config = dict(
    moe_layers=[1, 2, 3, 4, 5, 6, 7, 8, 9],
    router_score='softmax',
    normalize_top_k=False,
    balance_bias=False,
    lr_router=0.000382,
    norm_eps=1e-05,
    optimizer='muon_variant',
    dataset='wikipedia_en',
)
Below are experts of layer 6 (counted from 0) of a mixture-of-experts language model. Rows are named router (the router's row for the expert), gate (a neuron's input weights, with its number), up (a neuron's input weights, with its number) and show model dimensions 0-191. Each number is 200 + 40 x the weight over its row's rms, rounded and kept within 0 to 999.
Before each expert's rows: "mostly gets" lists some tokens that are sent to it at least half of the time. This comes from a sample of Wikipedia text that the model never trained on.

# expert 41
mostly gets: " July", " September", " June", " December", " November", " January"
router,277,133,259,269,166,267,144,264,162,242,212,68,179,140,199,159,274,213,214,263,234,225,216,196,222,209,212,192,136,204,156,171,263,169,202,244,114,207,160,279,191,173,156,217,254,276,182,162,202,219,173,259,219,218,221,162,167,239,237,221,145,178,216,182,177,180,211,209,274,197,236,168,192,212,202,231,272,240,215,200,123,219,207,184,151,232,246,207,166,266,198,149,223,172,165,108,200,205,124,137,223,163,171,218,219,200,230,122,263,264,222,201,199,179,184,163,165,173,267,161,151,176,224,239,174,252,179,213,227,195,178,173,189,131,200,125,253,233,156,130,202,247,146,167,202,257,208,219,235,258,209,258,179,188,240,174,188,143,226,224,151,206,235,193,178,195,165,221,196,270,171,192,150,165,181,229,218,150,193,213,191,173,145,202,226,138,188,257,191,226,164,224
gate1,149,204,242,158,208,206,185,197,198,231,265,94,177,201,225,169,191,145,248,202,182,187,133,219,193,185,218,196,271,168,230,167,185,199,284,177,213,209,208,210,198,234,174,190,156,177,280,172,162,240,148,114,218,203,170,265,149,177,169,178,201,222,210,214,249,207,197,126,300,268,179,197,167,255,136,272,175,217,186,137,239,146,235,224,185,245,243,204,234,233,127,192,182,283,197,218,148,161,204,237,213,170,243,252,216,259,176,158,170,175,242,260,178,232,256,284,169,202,126,167,179,200,189,165,262,163,222,241,200,256,267,219,241,245,159,200,232,186,204,122,174,138,215,129,238,226,175,169,167,201,200,247,226,207,177,180,323,220,144,179,180,199,193,199,200,300,234,189,202,238,162,211,180,128,189,251,183,235,204,145,186,138,225,175,132,237,188,207,167,216,170,202
up1,239,165,224,240,216,216,154,221,229,243,203,212,234,164,189,253,169,235,148,158,219,229,225,157,183,294,118,216,221,211,225,184,153,166,192,203,125,282,235,200,202,203,161,228,230,215,142,210,196,222,197,203,227,204,206,208,214,258,241,196,259,227,169,238,168,184,144,202,185,185,169,244,227,189,173,152,222,192,182,207,179,261,173,186,122,217,84,184,241,212,194,190,183,166,252,250,199,274,207,131,202,129,232,257,220,122,217,194,228,269,182,234,208,176,184,160,271,214,238,165,250,172,304,298,215,224,154,200,270,185,177,168,179,138,244,239,195,247,171,218,219,247,89,201,229,136,244,218,153,176,278,208,158,146,213,211,132,167,207,208,178,174,185,213,157,179,67,171,177,175,225,237,203,160,217,206,176,218,204,207,188,243,190,216,226,118,134,154,182,214,228,255

# expert 30
mostly gets: " |", "\":", " consisted", " @"
router,223,137,227,231,161,252,167,189,189,170,176,144,150,143,220,222,190,250,212,236,201,266,147,181,221,231,224,218,135,180,124,240,266,239,164,200,193,225,219,245,177,150,123,238,249,205,156,151,129,203,198,218,206,208,186,180,171,198,278,249,172,162,197,248,163,173,233,190,199,154,266,126,199,249,242,232,219,244,165,147,184,251,269,133,209,272,223,220,199,258,200,182,220,162,164,164,198,163,139,142,216,176,137,235,286,258,219,194,255,196,188,181,179,193,216,214,185,183,190,154,129,192,297,162,196,212,132,215,223,164,192,221,140,153,131,173,189,223,195,159,160,232,148,208,250,252,192,234,223,239,163,212,162,212,191,92,221,178,272,234,145,212,263,140,163,266,206,204,197,206,253,204,260,215,194,221,222,176,236,198,161,155,165,163,283,156,225,272,248,221,156,193
gate13,243,152,276,252,191,202,201,292,173,144,200,212,226,216,160,195,196,198,225,283,220,162,245,212,170,192,259,179,183,189,221,248,242,232,246,160,230,206,189,174,123,218,256,162,180,60,203,255,244,134,262,215,186,188,224,201,174,257,279,178,213,189,227,98,173,188,184,256,244,168,165,191,261,238,258,178,179,161,169,248,170,232,190,130,191,175,145,260,231,161,196,146,186,118,195,231,203,218,151,150,190,136,234,175,239,269,171,154,168,152,248,194,207,200,201,156,238,187,192,208,177,176,184,184,213,212,243,173,129,151,209,136,224,230,194,248,184,222,190,211,225,152,227,235,176,278,171,265,161,233,226,194,231,195,210,144,147,200,142,294,139,214,157,144,224,213,104,209,246,227,173,187,209,213,169,260,206,166,176,194,217,175,270,225,194,225,227,266,152,207,204,178
up13,187,165,214,198,231,213,209,234,243,221,229,144,207,151,177,173,201,158,287,210,179,221,251,150,150,192,200,170,219,193,246,284,196,216,238,193,278,218,276,240,86,221,187,160,222,87,207,249,192,214,219,229,199,187,207,262,205,251,221,214,238,207,197,211,242,165,174,230,211,195,166,181,232,216,128,222,160,165,175,222,166,229,246,191,212,193,225,228,324,193,191,97,126,145,133,244,217,171,184,153,153,225,196,255,194,206,166,167,117,142,220,154,246,243,192,196,186,228,261,230,271,147,171,164,227,141,251,178,201,206,248,178,244,241,223,256,154,211,273,217,194,170,244,221,194,224,145,236,181,235,189,141,243,229,214,215,141,174,215,275,111,236,172,168,237,198,188,150,213,250,162,207,189,240,155,168,222,141,214,153,179,204,179,109,166,229,207,227,160,244,197,158

# expert 31
mostly gets: " Kh", " Bh", "aj", " Raj", "kh", " Sak"
router,286,188,238,268,170,251,175,197,142,196,207,175,121,148,193,222,292,259,210,200,160,257,184,128,203,260,235,165,168,161,165,177,245,163,238,187,173,253,144,194,197,213,181,249,205,266,208,157,164,205,140,245,225,214,243,139,176,236,198,217,151,158,285,211,187,112,228,213,243,119,279,167,194,191,202,282,189,269,158,229,150,235,191,191,139,256,287,179,156,283,190,181,232,165,169,164,188,205,139,151,175,131,206,227,240,225,263,181,281,209,202,212,207,174,90,165,193,150,235,236,199,179,218,165,213,177,152,251,238,202,201,173,178,220,166,241,196,266,179,190,240,233,177,195,157,217,230,229,216,218,160,215,201,195,245,198,146,198,227,222,166,191,201,216,110,237,205,194,132,224,260,118,238,165,232,198,180,154,245,228,193,173,188,181,232,200,239,252,225,235,180,166
gate1,188,160,148,217,205,203,267,268,139,278,192,217,136,174,185,150,150,232,287,186,172,235,136,186,230,190,223,166,162,193,184,285,207,190,246,151,162,184,203,215,195,182,138,222,249,186,164,203,283,250,276,238,252,182,217,252,208,181,176,203,156,213,215,222,254,240,216,166,173,142,202,230,201,211,142,154,262,194,148,183,151,229,199,240,217,154,184,167,162,185,144,270,240,129,219,222,194,270,165,160,215,246,212,221,218,146,215,159,223,255,237,128,143,135,206,172,243,208,113,197,231,112,178,263,154,179,253,143,218,201,184,244,165,262,234,200,172,162,268,210,197,151,175,232,228,271,188,170,233,155,198,160,215,193,180,239,236,179,205,222,157,116,236,216,218,177,181,176,261,204,201,240,306,224,171,193,240,172,229,189,164,180,114,203,138,268,207,212,201,183,199,258
up1,201,180,190,175,277,197,180,212,80,234,196,126,146,103,158,134,197,195,258,256,184,183,218,219,176,180,185,249,187,269,188,175,242,215,279,176,211,189,175,195,202,207,162,175,183,213,228,202,216,199,205,185,172,188,195,291,164,202,191,155,239,219,213,205,223,216,224,158,228,170,245,231,199,199,193,233,226,215,180,214,140,159,205,176,309,158,211,141,95,301,268,230,201,208,210,128,231,171,234,113,229,199,245,171,206,214,308,223,281,184,238,223,159,264,134,214,239,166,188,118,239,202,238,183,188,216,182,132,157,248,242,232,189,251,211,184,198,224,203,192,206,124,265,252,141,265,204,188,149,169,170,149,193,190,201,189,249,170,258,220,230,225,192,165,209,163,233,193,280,169,180,236,227,197,206,204,256,208,218,187,163,97,164,238,187,210,197,203,225,136,176,182

# expert 45
mostly gets: " (", "(", " ["
router,249,180,209,284,158,218,173,234,178,234,217,177,119,137,152,175,195,246,183,216,170,238,139,125,229,201,217,215,187,193,202,195,228,235,167,232,137,162,131,230,254,207,183,195,243,208,178,153,160,205,133,215,237,205,187,173,191,195,250,183,169,187,230,201,194,132,214,212,203,171,237,183,191,161,242,257,240,238,140,187,171,227,236,80,164,206,288,186,213,199,183,138,268,218,180,133,166,167,96,163,153,145,200,259,280,244,233,156,208,251,156,193,156,202,193,237,139,175,228,236,158,198,290,176,167,197,164,198,233,198,180,242,186,162,184,160,209,259,129,187,226,212,173,163,247,251,203,195,269,258,170,216,223,259,240,244,192,156,259,228,148,217,199,230,161,164,251,238,154,240,202,121,174,213,211,203,289,147,220,177,177,186,127,213,238,174,227,206,232,258,118,242
gate0,148,218,143,123,188,215,242,166,254,231,196,179,242,136,207,157,197,239,178,176,136,191,175,244,216,179,212,160,243,180,204,181,133,204,161,189,146,155,264,222,289,166,250,236,190,237,171,183,215,249,166,217,151,193,229,222,257,214,239,175,209,229,206,220,157,200,182,187,232,124,194,242,167,174,178,238,235,207,216,173,217,173,218,223,233,231,253,127,299,174,80,169,168,182,189,155,215,232,210,179,179,146,198,115,250,210,230,207,225,158,172,170,219,219,254,209,204,271,237,191,183,145,197,230,139,236,195,180,187,135,168,196,152,137,324,160,196,183,185,235,170,235,203,225,231,189,255,222,211,286,185,153,218,247,237,167,96,206,211,112,179,183,238,235,199,302,205,210,238,274,221,154,212,204,212,191,229,212,122,225,207,146,210,209,216,184,176,192,251,252,137,270
up0,212,187,248,245,200,189,163,203,149,211,180,118,167,201,165,180,181,152,290,237,194,160,266,225,192,280,175,226,202,225,204,220,262,172,235,212,158,185,259,120,152,222,183,205,155,218,180,233,244,255,257,172,209,208,176,200,116,189,210,158,213,219,138,199,195,202,143,204,141,252,237,187,203,205,250,167,240,206,198,273,274,229,259,176,183,205,196,197,105,238,282,193,251,284,216,275,180,192,167,252,269,221,200,215,179,221,237,181,202,231,182,206,208,158,206,219,163,205,200,206,168,219,204,197,231,149,147,200,201,272,241,230,164,194,135,142,189,134,128,189,169,220,190,171,218,228,166,217,201,142,232,219,236,124,89,242,204,234,165,273,214,193,126,171,206,163,253,227,143,165,81,249,253,163,255,189,207,236,204,214,228,208,165,193,204,228,148,236,152,132,233,164

# expert 47
mostly gets: " one", " second", " third", " four", " three", " every"
router,266,198,236,263,182,253,129,223,172,256,183,211,152,169,159,229,191,283,249,225,164,218,167,165,207,221,275,171,189,213,202,198,224,197,199,217,162,205,150,243,221,161,148,224,225,238,174,123,168,242,153,222,260,147,182,161,207,247,259,265,99,178,200,260,183,183,218,185,209,204,217,168,169,262,237,239,184,271,229,216,160,169,190,145,145,293,275,228,211,186,141,157,211,159,191,125,182,140,182,144,217,175,196,233,197,190,240,137,223,267,200,145,228,120,156,200,173,169,194,158,146,218,216,168,187,211,185,211,221,220,133,152,183,161,147,217,161,313,202,203,182,190,163,169,212,262,256,154,286,249,175,218,156,166,240,188,224,127,230,236,174,177,204,168,152,230,153,204,181,224,256,211,182,271,168,203,231,139,181,244,214,205,194,161,240,170,273,200,215,243,157,258
gate0,243,95,296,235,235,194,250,245,210,174,188,224,260,286,160,244,138,208,194,145,166,197,230,172,163,213,224,189,214,201,124,215,254,197,181,144,170,245,216,136,155,233,172,251,184,255,174,194,162,165,177,191,244,184,258,212,101,266,189,261,254,269,185,204,213,190,235,150,164,236,188,162,162,185,157,290,228,248,155,214,204,172,219,193,212,244,235,188,205,206,187,177,239,264,184,168,192,200,288,227,164,186,165,204,196,196,207,131,182,185,203,187,208,220,106,171,184,163,217,166,211,187,176,176,121,186,233,204,200,190,94,216,163,194,242,207,232,215,205,196,188,173,257,151,285,212,220,169,176,270,94,156,216,292,248,178,233,179,183,189,141,232,204,136,148,184,141,218,193,149,200,219,177,145,262,216,228,238,136,263,205,202,202,198,157,208,221,219,262,171,176,227
up0,161,220,195,197,178,175,165,161,186,202,209,207,285,203,187,197,171,170,148,290,183,196,180,211,216,265,236,169,150,280,227,168,157,158,213,185,206,173,193,152,206,183,153,236,186,184,146,215,242,157,216,99,108,164,162,244,225,178,200,183,236,246,305,211,193,255,224,152,231,232,171,260,175,204,209,230,215,308,163,251,174,210,225,164,234,238,219,232,139,205,231,144,166,176,200,209,229,183,185,264,150,189,189,233,342,141,160,231,235,218,167,152,221,173,195,236,224,170,197,231,151,223,171,234,208,226,217,217,176,195,152,216,190,206,235,185,214,197,175,249,265,202,213,142,189,169,202,266,284,154,338,200,241,196,173,190,182,180,180,225,182,265,190,145,196,218,216,130,222,118,196,140,234,211,162,150,200,176,211,254,181,246,201,179,273,236,244,216,175,182,119,154

# expert 42
mostly gets: "′", "°", "″", " ft", " UTC", " mm"
router,238,230,222,256,218,230,127,257,190,211,253,111,190,147,182,199,220,279,202,191,218,201,189,163,195,227,237,148,157,213,226,192,238,161,179,221,131,194,124,222,221,215,124,206,250,218,156,171,241,187,220,264,237,175,195,180,142,208,244,200,173,161,223,228,168,205,204,214,216,193,225,188,236,248,162,243,248,205,167,147,147,207,267,125,149,270,309,189,167,189,213,117,221,187,203,125,301,223,182,146,209,139,216,155,217,215,236,152,209,233,176,163,201,164,219,188,167,189,317,177,197,187,253,192,194,178,150,216,225,171,201,163,131,182,160,174,245,236,210,192,193,249,114,163,225,273,193,211,278,269,163,212,113,160,210,229,174,190,220,229,152,215,218,198,132,195,221,176,170,252,218,202,161,260,209,178,233,121,221,237,246,223,184,160,240,138,210,261,248,176,164,250
gate1,184,191,201,138,200,131,213,206,128,254,154,218,222,127,234,172,184,187,154,207,193,136,228,226,174,248,158,235,144,151,164,217,221,164,167,158,249,183,214,183,166,147,233,194,220,159,197,187,216,156,239,243,199,154,196,244,228,170,186,161,144,177,172,273,182,257,336,222,183,149,256,253,271,239,159,312,207,217,207,188,146,188,236,226,140,207,240,197,157,174,200,255,136,240,213,223,206,172,289,192,197,157,206,154,192,248,178,158,198,238,163,188,106,195,231,197,217,152,158,188,221,211,200,161,218,198,107,207,175,250,113,130,149,234,239,196,233,222,311,175,206,180,213,175,212,192,185,176,199,217,214,265,153,218,227,260,226,211,161,170,167,213,220,160,163,284,129,204,199,203,206,178,207,308,202,193,213,192,241,217,217,239,258,209,269,148,195,230,233,227,183,208
up1,186,214,197,167,232,251,176,266,237,203,200,172,178,223,215,216,251,280,260,201,237,182,127,180,175,177,144,208,232,233,199,206,238,189,166,248,207,199,125,197,182,256,195,191,185,210,139,174,127,225,187,156,213,221,206,179,226,165,225,119,246,168,207,165,247,153,196,270,239,134,221,239,182,175,219,203,207,148,239,169,230,163,178,243,291,223,195,216,167,134,211,124,152,197,157,262,87,214,130,187,127,219,182,200,253,168,174,276,234,187,170,135,255,206,233,201,201,279,211,229,157,215,215,219,214,160,239,204,188,191,265,157,228,173,252,219,203,186,132,151,171,199,158,281,224,222,204,219,292,90,162,193,206,195,212,205,160,213,187,238,263,115,223,222,244,221,207,213,213,209,277,213,218,238,159,219,178,180,183,116,225,193,130,127,171,208,200,195,199,258,163,279

# expert 23
mostly gets: " —;", " –;", "%;", " -;", " .", " |"
router,245,160,244,192,122,248,142,208,153,181,204,196,136,193,253,148,206,304,215,237,182,211,163,177,171,268,224,179,177,191,156,201,262,221,220,253,153,225,198,235,255,170,205,251,262,207,168,147,152,171,208,220,265,184,188,193,172,275,226,226,199,151,222,223,169,181,204,194,213,153,255,148,229,241,270,258,222,234,150,144,171,225,220,147,208,271,216,177,171,207,195,156,289,186,144,157,171,183,113,163,197,161,149,202,275,294,226,204,176,245,173,168,172,142,181,247,164,154,266,199,135,202,241,210,170,170,117,188,237,173,186,225,213,142,91,175,209,255,173,181,179,207,187,176,244,229,275,232,197,248,201,216,159,210,221,182,158,142,204,266,150,189,190,129,139,243,178,162,167,186,243,199,265,275,229,214,197,205,234,184,195,192,167,150,250,184,231,221,228,216,139,197
gate0,148,159,200,195,212,296,211,182,139,206,175,177,193,149,174,197,205,201,168,204,200,240,178,317,158,233,184,263,196,199,229,198,214,188,184,204,249,207,238,158,211,149,250,149,262,191,167,147,174,186,239,178,179,206,231,216,180,204,179,220,263,203,235,191,176,133,185,142,232,212,157,152,229,178,184,242,209,190,283,209,151,204,213,250,245,217,285,245,282,138,162,188,228,135,116,268,246,203,199,223,198,213,230,152,177,169,302,122,203,240,183,256,132,99,243,173,180,174,233,198,193,173,184,158,194,232,238,219,154,211,104,286,214,227,243,166,194,166,210,257,206,115,209,236,218,149,277,206,151,156,163,187,148,224,280,166,200,200,218,221,113,216,176,174,205,188,171,193,205,224,260,190,242,229,246,215,184,256,200,218,212,213,241,163,131,233,142,192,196,267,192,212
up0,155,171,186,222,159,197,134,167,214,229,175,284,172,207,196,267,177,203,197,129,167,225,159,243,146,234,177,202,195,160,163,186,125,204,217,282,192,229,208,162,260,218,144,242,217,268,213,221,207,236,286,159,185,187,187,212,183,201,169,235,239,202,209,247,170,138,191,169,196,214,186,144,200,173,162,250,210,251,152,143,159,257,171,254,121,214,202,216,287,273,314,253,212,166,248,222,159,144,211,224,162,227,144,185,136,208,207,168,203,247,221,231,256,199,248,185,233,258,229,121,227,210,184,187,194,197,114,133,168,221,221,115,235,212,223,170,230,241,192,212,254,210,187,109,227,203,260,224,145,222,234,179,167,243,133,120,148,163,187,185,199,169,276,191,208,234,196,239,251,219,247,104,177,185,222,191,247,223,216,223,177,200,212,226,245,194,140,187,203,238,192,137

# expert 20
mostly gets: " rights", "iege", "ization", " Science", "ability", " movement"
router,198,168,240,248,191,229,174,221,211,224,243,119,139,143,163,172,282,252,283,246,237,173,167,88,157,225,217,188,160,166,202,177,240,204,253,241,134,220,201,221,226,220,158,231,269,226,184,159,195,222,169,237,252,157,217,188,149,225,242,213,153,178,203,259,189,186,188,211,253,196,234,176,167,173,213,233,213,252,185,188,152,228,265,198,179,199,235,230,225,265,178,147,236,218,179,190,157,212,190,130,245,150,124,230,214,225,223,132,224,268,222,207,151,124,177,178,176,179,242,196,148,148,202,207,208,227,138,245,280,172,213,155,146,125,184,194,269,204,231,151,244,223,180,237,213,256,248,200,187,215,207,254,210,216,172,160,192,102,235,248,141,217,197,185,152,198,237,216,133,243,237,115,202,195,229,226,256,134,214,215,123,177,145,122,241,166,272,228,237,193,172,202
gate3,176,222,188,229,195,204,248,244,171,182,167,179,165,156,186,194,186,177,193,208,225,236,184,247,185,266,149,236,205,232,172,135,221,220,226,166,251,139,260,157,116,188,171,212,264,193,131,306,171,242,151,194,187,230,197,188,168,207,200,288,136,168,237,246,204,193,210,298,249,149,167,195,116,180,217,239,246,168,220,254,210,267,203,279,221,173,197,134,217,208,228,141,185,203,141,295,143,180,200,233,210,242,219,239,179,181,219,183,210,181,96,193,205,170,183,252,199,233,201,339,214,194,199,168,161,131,280,171,203,177,162,225,239,275,183,140,214,144,169,228,271,219,130,181,178,147,240,182,200,212,162,266,214,204,189,256,197,171,251,244,212,196,157,181,184,172,173,157,185,216,154,161,203,177,167,218,154,207,233,207,171,236,218,162,201,160,282,145,198,246,181,232
up3,186,142,142,245,162,190,166,228,208,232,174,184,231,257,256,183,165,179,112,214,223,202,220,149,242,211,178,213,213,214,164,216,149,199,213,264,222,190,175,230,137,278,225,144,199,215,243,197,116,186,202,256,201,242,214,188,137,205,144,193,241,201,141,150,190,217,158,101,143,160,163,160,237,200,183,224,211,191,223,267,241,155,207,226,190,184,219,166,200,146,246,219,211,134,172,258,199,227,209,206,152,247,244,132,205,113,277,186,254,234,210,179,171,242,219,157,173,220,224,278,271,294,260,178,251,217,262,147,219,207,183,118,230,270,284,146,234,291,195,222,179,190,173,240,186,164,236,218,244,258,197,238,233,148,186,206,189,241,163,135,224,177,246,159,216,163,176,103,139,136,186,192,189,182,190,151,193,200,234,226,229,234,232,191,201,146,225,245,174,195,181,167

# expert 26
mostly gets: " 0", " 7", " 1", " 4", " 6", " 2"
router,284,194,265,270,161,267,133,288,170,232,170,149,201,150,193,229,177,249,209,187,151,171,155,198,243,243,255,163,173,210,141,199,258,235,172,271,163,154,144,256,173,192,181,225,245,188,167,160,200,242,171,234,207,200,238,172,149,233,250,218,166,153,189,214,161,146,207,168,215,182,209,173,206,234,229,265,252,230,201,201,103,202,222,141,191,295,286,201,204,247,167,161,199,181,176,188,220,169,152,113,193,176,183,215,205,216,274,130,245,286,144,168,193,146,173,171,137,197,264,147,126,152,224,201,186,252,199,230,218,168,149,180,186,172,204,176,239,261,232,188,164,186,137,184,227,283,215,229,266,250,172,240,137,195,246,125,166,146,231,203,179,215,194,202,169,215,191,239,163,269,243,168,189,221,216,205,242,125,190,263,197,224,192,202,229,152,232,214,193,193,194,184
gate1,237,198,207,159,153,142,159,282,279,265,247,203,205,152,196,223,205,190,224,185,268,208,194,208,202,257,328,263,149,184,202,264,203,144,206,181,143,152,278,198,154,183,159,217,150,189,217,248,229,158,154,267,183,239,247,160,278,176,136,220,230,215,143,198,154,219,200,195,184,174,220,245,203,220,251,152,247,164,279,175,147,193,259,159,149,218,149,227,207,226,249,228,174,192,182,246,205,156,242,214,168,186,220,132,169,214,146,190,223,175,187,254,210,261,168,283,157,245,205,207,197,203,186,266,230,163,192,226,201,277,217,180,217,182,208,164,232,167,212,213,105,186,222,177,231,184,192,173,184,221,224,231,224,234,236,168,251,193,91,211,180,207,179,181,97,232,122,239,237,222,252,228,217,193,181,193,166,197,184,162,188,244,209,134,251,96,156,174,175,189,224,237
up1,165,237,148,199,197,230,258,229,218,151,254,211,238,261,201,202,182,206,245,172,197,119,209,226,155,158,224,230,238,126,191,196,256,221,231,179,270,193,213,232,216,229,200,176,243,232,173,183,200,204,98,259,221,147,184,250,204,198,161,210,174,187,204,168,175,199,217,157,193,215,240,286,123,226,216,197,162,122,204,240,245,163,169,127,160,212,263,197,151,229,155,243,256,183,164,110,210,186,177,153,201,216,185,239,242,264,179,181,202,206,247,123,184,242,283,200,164,271,161,196,190,285,206,104,111,161,218,192,211,191,135,104,172,243,199,222,193,221,134,189,169,246,161,151,213,209,181,204,204,95,189,199,289,187,192,238,214,216,201,270,179,214,206,172,226,164,203,239,213,173,197,197,222,259,171,189,111,181,193,232,183,199,174,172,194,219,239,259,254,193,192,303

# expert 15
mostly gets: " \"", " '", " [", "’"
router,243,168,223,244,141,245,196,207,165,215,247,138,130,153,186,222,192,239,209,190,160,226,161,171,183,231,212,192,133,145,189,201,256,220,170,219,176,153,156,287,235,205,135,182,256,222,246,158,174,241,209,217,249,184,218,126,160,223,215,161,167,195,240,213,174,135,250,221,218,89,223,154,198,204,228,284,243,238,172,192,153,245,267,138,168,224,276,150,252,229,231,141,264,229,172,145,249,170,143,184,188,194,206,198,292,269,178,135,248,232,165,174,183,179,182,195,157,189,237,167,142,193,280,214,169,180,119,171,259,201,199,217,186,221,171,162,192,229,190,203,197,244,143,206,233,198,210,208,251,204,156,238,224,208,237,246,197,140,246,249,114,210,188,227,162,176,198,207,150,243,186,136,163,222,224,209,281,165,208,234,170,202,172,196,220,151,260,241,232,226,94,250
gate1,155,210,253,224,195,172,197,209,253,162,214,194,218,135,167,262,233,215,169,239,198,239,186,215,195,239,231,159,299,233,251,203,180,152,167,205,264,186,183,294,215,142,179,132,241,276,255,182,208,207,175,179,199,196,178,186,193,223,165,168,167,253,164,244,206,228,135,188,303,152,121,211,245,165,224,247,223,179,244,177,174,236,186,265,207,154,277,115,270,205,226,216,136,253,205,171,216,175,175,171,168,156,159,270,190,153,216,228,190,238,225,143,173,142,223,92,167,155,195,202,198,225,159,221,224,160,168,262,246,187,233,214,158,274,196,266,152,218,246,219,229,202,204,189,237,227,206,228,181,181,197,218,138,217,263,184,185,236,188,211,172,133,229,274,125,239,185,190,179,203,155,193,195,220,225,172,187,208,112,138,184,186,120,217,185,221,100,188,260,232,172,243
up1,196,162,247,224,133,134,195,198,305,237,188,234,163,204,174,204,170,256,156,207,210,277,141,198,167,226,228,131,279,169,283,176,176,146,215,167,264,268,216,254,247,104,208,167,190,214,258,194,221,149,242,204,91,235,260,216,232,213,145,200,177,198,189,270,182,189,143,139,209,195,128,164,228,195,215,271,237,204,249,179,208,197,154,224,218,159,203,141,277,149,261,223,173,251,193,215,197,189,124,182,222,165,207,196,154,156,187,226,200,295,198,197,122,152,222,206,166,188,181,250,184,223,176,195,280,222,206,208,215,170,219,191,202,206,210,204,188,184,212,140,210,188,144,183,182,234,211,300,189,163,236,215,202,176,259,214,146,210,166,206,195,130,199,269,181,236,142,203,169,192,230,196,187,209,231,166,254,205,157,174,222,206,214,163,188,156,89,231,291,225,177,203

# expert 25
mostly gets: " released", " Succeeded", " based", "History", " Preceded", " wrote"
router,217,190,220,289,242,234,178,231,256,232,237,115,172,166,216,173,279,220,239,253,223,222,213,89,210,228,251,187,195,144,197,219,291,148,242,206,180,178,156,187,229,182,155,207,230,257,142,163,204,270,214,225,244,158,174,186,188,202,233,177,123,128,194,230,187,176,221,188,227,213,246,168,188,225,196,280,220,245,160,170,112,210,259,188,229,201,246,209,215,285,193,193,196,199,135,166,155,214,202,176,210,187,167,178,202,226,173,183,269,271,162,172,144,158,172,239,129,182,275,171,170,176,197,218,152,215,198,217,260,223,164,218,197,96,159,186,213,246,215,120,239,208,177,239,232,254,174,158,228,248,153,250,183,196,130,98,149,159,231,264,136,194,185,188,132,251,197,189,172,243,204,191,208,196,227,225,259,125,201,239,161,180,204,148,255,159,237,194,194,191,214,213
gate3,154,87,177,236,248,230,183,249,316,195,314,157,261,200,207,207,114,185,239,225,200,191,200,158,239,250,210,261,135,209,246,183,170,136,205,215,156,211,207,144,212,203,205,210,127,244,114,145,261,214,248,135,207,218,134,249,207,241,191,193,244,215,158,192,236,214,219,173,208,200,182,227,173,154,221,193,245,146,176,112,163,123,236,220,210,216,201,246,249,148,258,159,211,104,211,161,211,140,191,186,165,219,176,249,225,189,181,200,204,190,192,181,213,209,151,174,123,210,201,233,139,240,278,191,137,291,213,162,206,151,163,141,202,194,186,145,239,217,221,192,182,267,203,216,204,274,216,255,158,161,128,176,254,203,131,164,210,201,235,267,253,202,155,244,224,182,170,207,219,200,222,283,175,226,221,183,219,207,203,202,228,217,182,199,171,194,178,222,218,211,244,205
up3,182,190,263,201,223,227,225,234,241,205,284,138,212,198,148,283,97,159,182,138,220,73,206,170,180,177,254,212,206,228,244,226,237,138,161,210,152,297,252,211,98,208,157,187,227,239,259,233,224,262,218,146,202,251,186,163,242,256,171,194,182,241,253,237,207,217,171,189,236,236,160,193,174,155,249,226,247,165,191,128,202,182,209,218,192,240,227,256,175,120,187,219,146,143,235,212,138,183,229,203,179,157,107,229,238,247,145,166,185,227,138,179,187,251,165,155,176,214,153,167,195,215,247,192,143,192,214,201,157,252,160,198,189,203,191,218,183,181,219,215,165,141,217,157,190,243,197,272,178,190,187,196,222,232,206,227,287,185,143,241,181,164,268,210,215,198,264,140,217,247,170,238,213,174,191,182,167,213,228,151,210,198,250,242,185,209,204,236,134,103,212,236

# expert 5
mostly gets: "):", " include", ":", " ·", " including", " Synonyms"
router,237,206,235,252,128,223,116,272,266,199,251,117,162,176,184,208,217,218,210,188,178,245,181,235,176,224,247,189,177,170,108,244,218,207,177,216,153,215,225,200,203,177,141,206,222,239,179,175,132,281,207,265,265,200,194,200,161,272,242,153,180,158,242,206,148,194,242,211,261,89,239,141,161,202,198,230,194,209,170,203,187,257,196,134,157,200,227,213,221,196,165,170,201,190,148,138,248,226,189,161,225,179,172,236,257,247,287,166,210,218,192,135,173,178,225,183,186,174,266,163,163,173,246,204,129,201,173,258,238,176,220,197,189,151,132,155,189,239,202,134,217,264,128,228,284,250,184,192,215,263,148,221,261,172,208,202,181,170,221,245,155,209,269,179,122,274,214,176,183,247,204,230,218,237,215,202,224,143,215,151,234,206,112,162,187,175,241,207,254,179,151,213
gate1,201,205,196,226,237,276,204,274,203,170,226,183,191,146,203,203,226,198,193,180,234,186,206,195,192,243,237,177,219,215,175,187,174,146,211,208,199,189,188,172,291,238,293,181,104,263,124,174,135,163,159,267,232,213,199,267,224,199,234,207,181,196,178,266,140,159,224,198,269,131,181,168,234,230,237,74,159,196,155,201,128,134,165,225,206,182,196,190,287,234,174,212,246,205,175,162,166,304,131,248,313,201,219,202,225,184,198,267,172,220,125,200,191,168,198,222,229,255,230,202,164,190,263,214,184,188,135,179,199,177,176,213,201,200,232,141,200,204,204,150,235,224,173,222,168,243,179,261,195,306,145,194,238,193,194,219,152,218,252,234,244,140,230,210,188,126,176,176,221,178,151,239,179,207,208,194,100,195,173,189,142,205,205,197,224,151,245,217,174,239,266,176
up1,199,195,234,241,153,160,235,228,261,263,213,192,186,201,194,160,123,178,228,245,206,224,252,235,178,271,230,226,285,145,194,138,221,163,170,212,161,214,175,164,188,288,166,229,184,189,124,261,177,202,162,194,205,219,266,248,195,132,136,232,136,120,218,153,218,119,239,203,127,260,202,212,161,166,190,157,179,250,257,240,171,253,181,165,199,193,236,236,223,250,180,226,109,179,183,145,190,127,214,162,199,192,199,199,183,155,166,150,183,146,269,254,225,284,201,204,224,259,237,276,161,224,238,244,191,211,277,186,198,261,194,218,144,242,197,193,209,192,159,134,186,163,176,190,249,176,190,170,261,188,218,227,261,142,193,175,220,122,185,116,195,259,151,170,249,168,230,199,203,223,229,141,185,168,187,202,159,165,226,253,260,260,217,212,264,230,189,206,241,226,185,177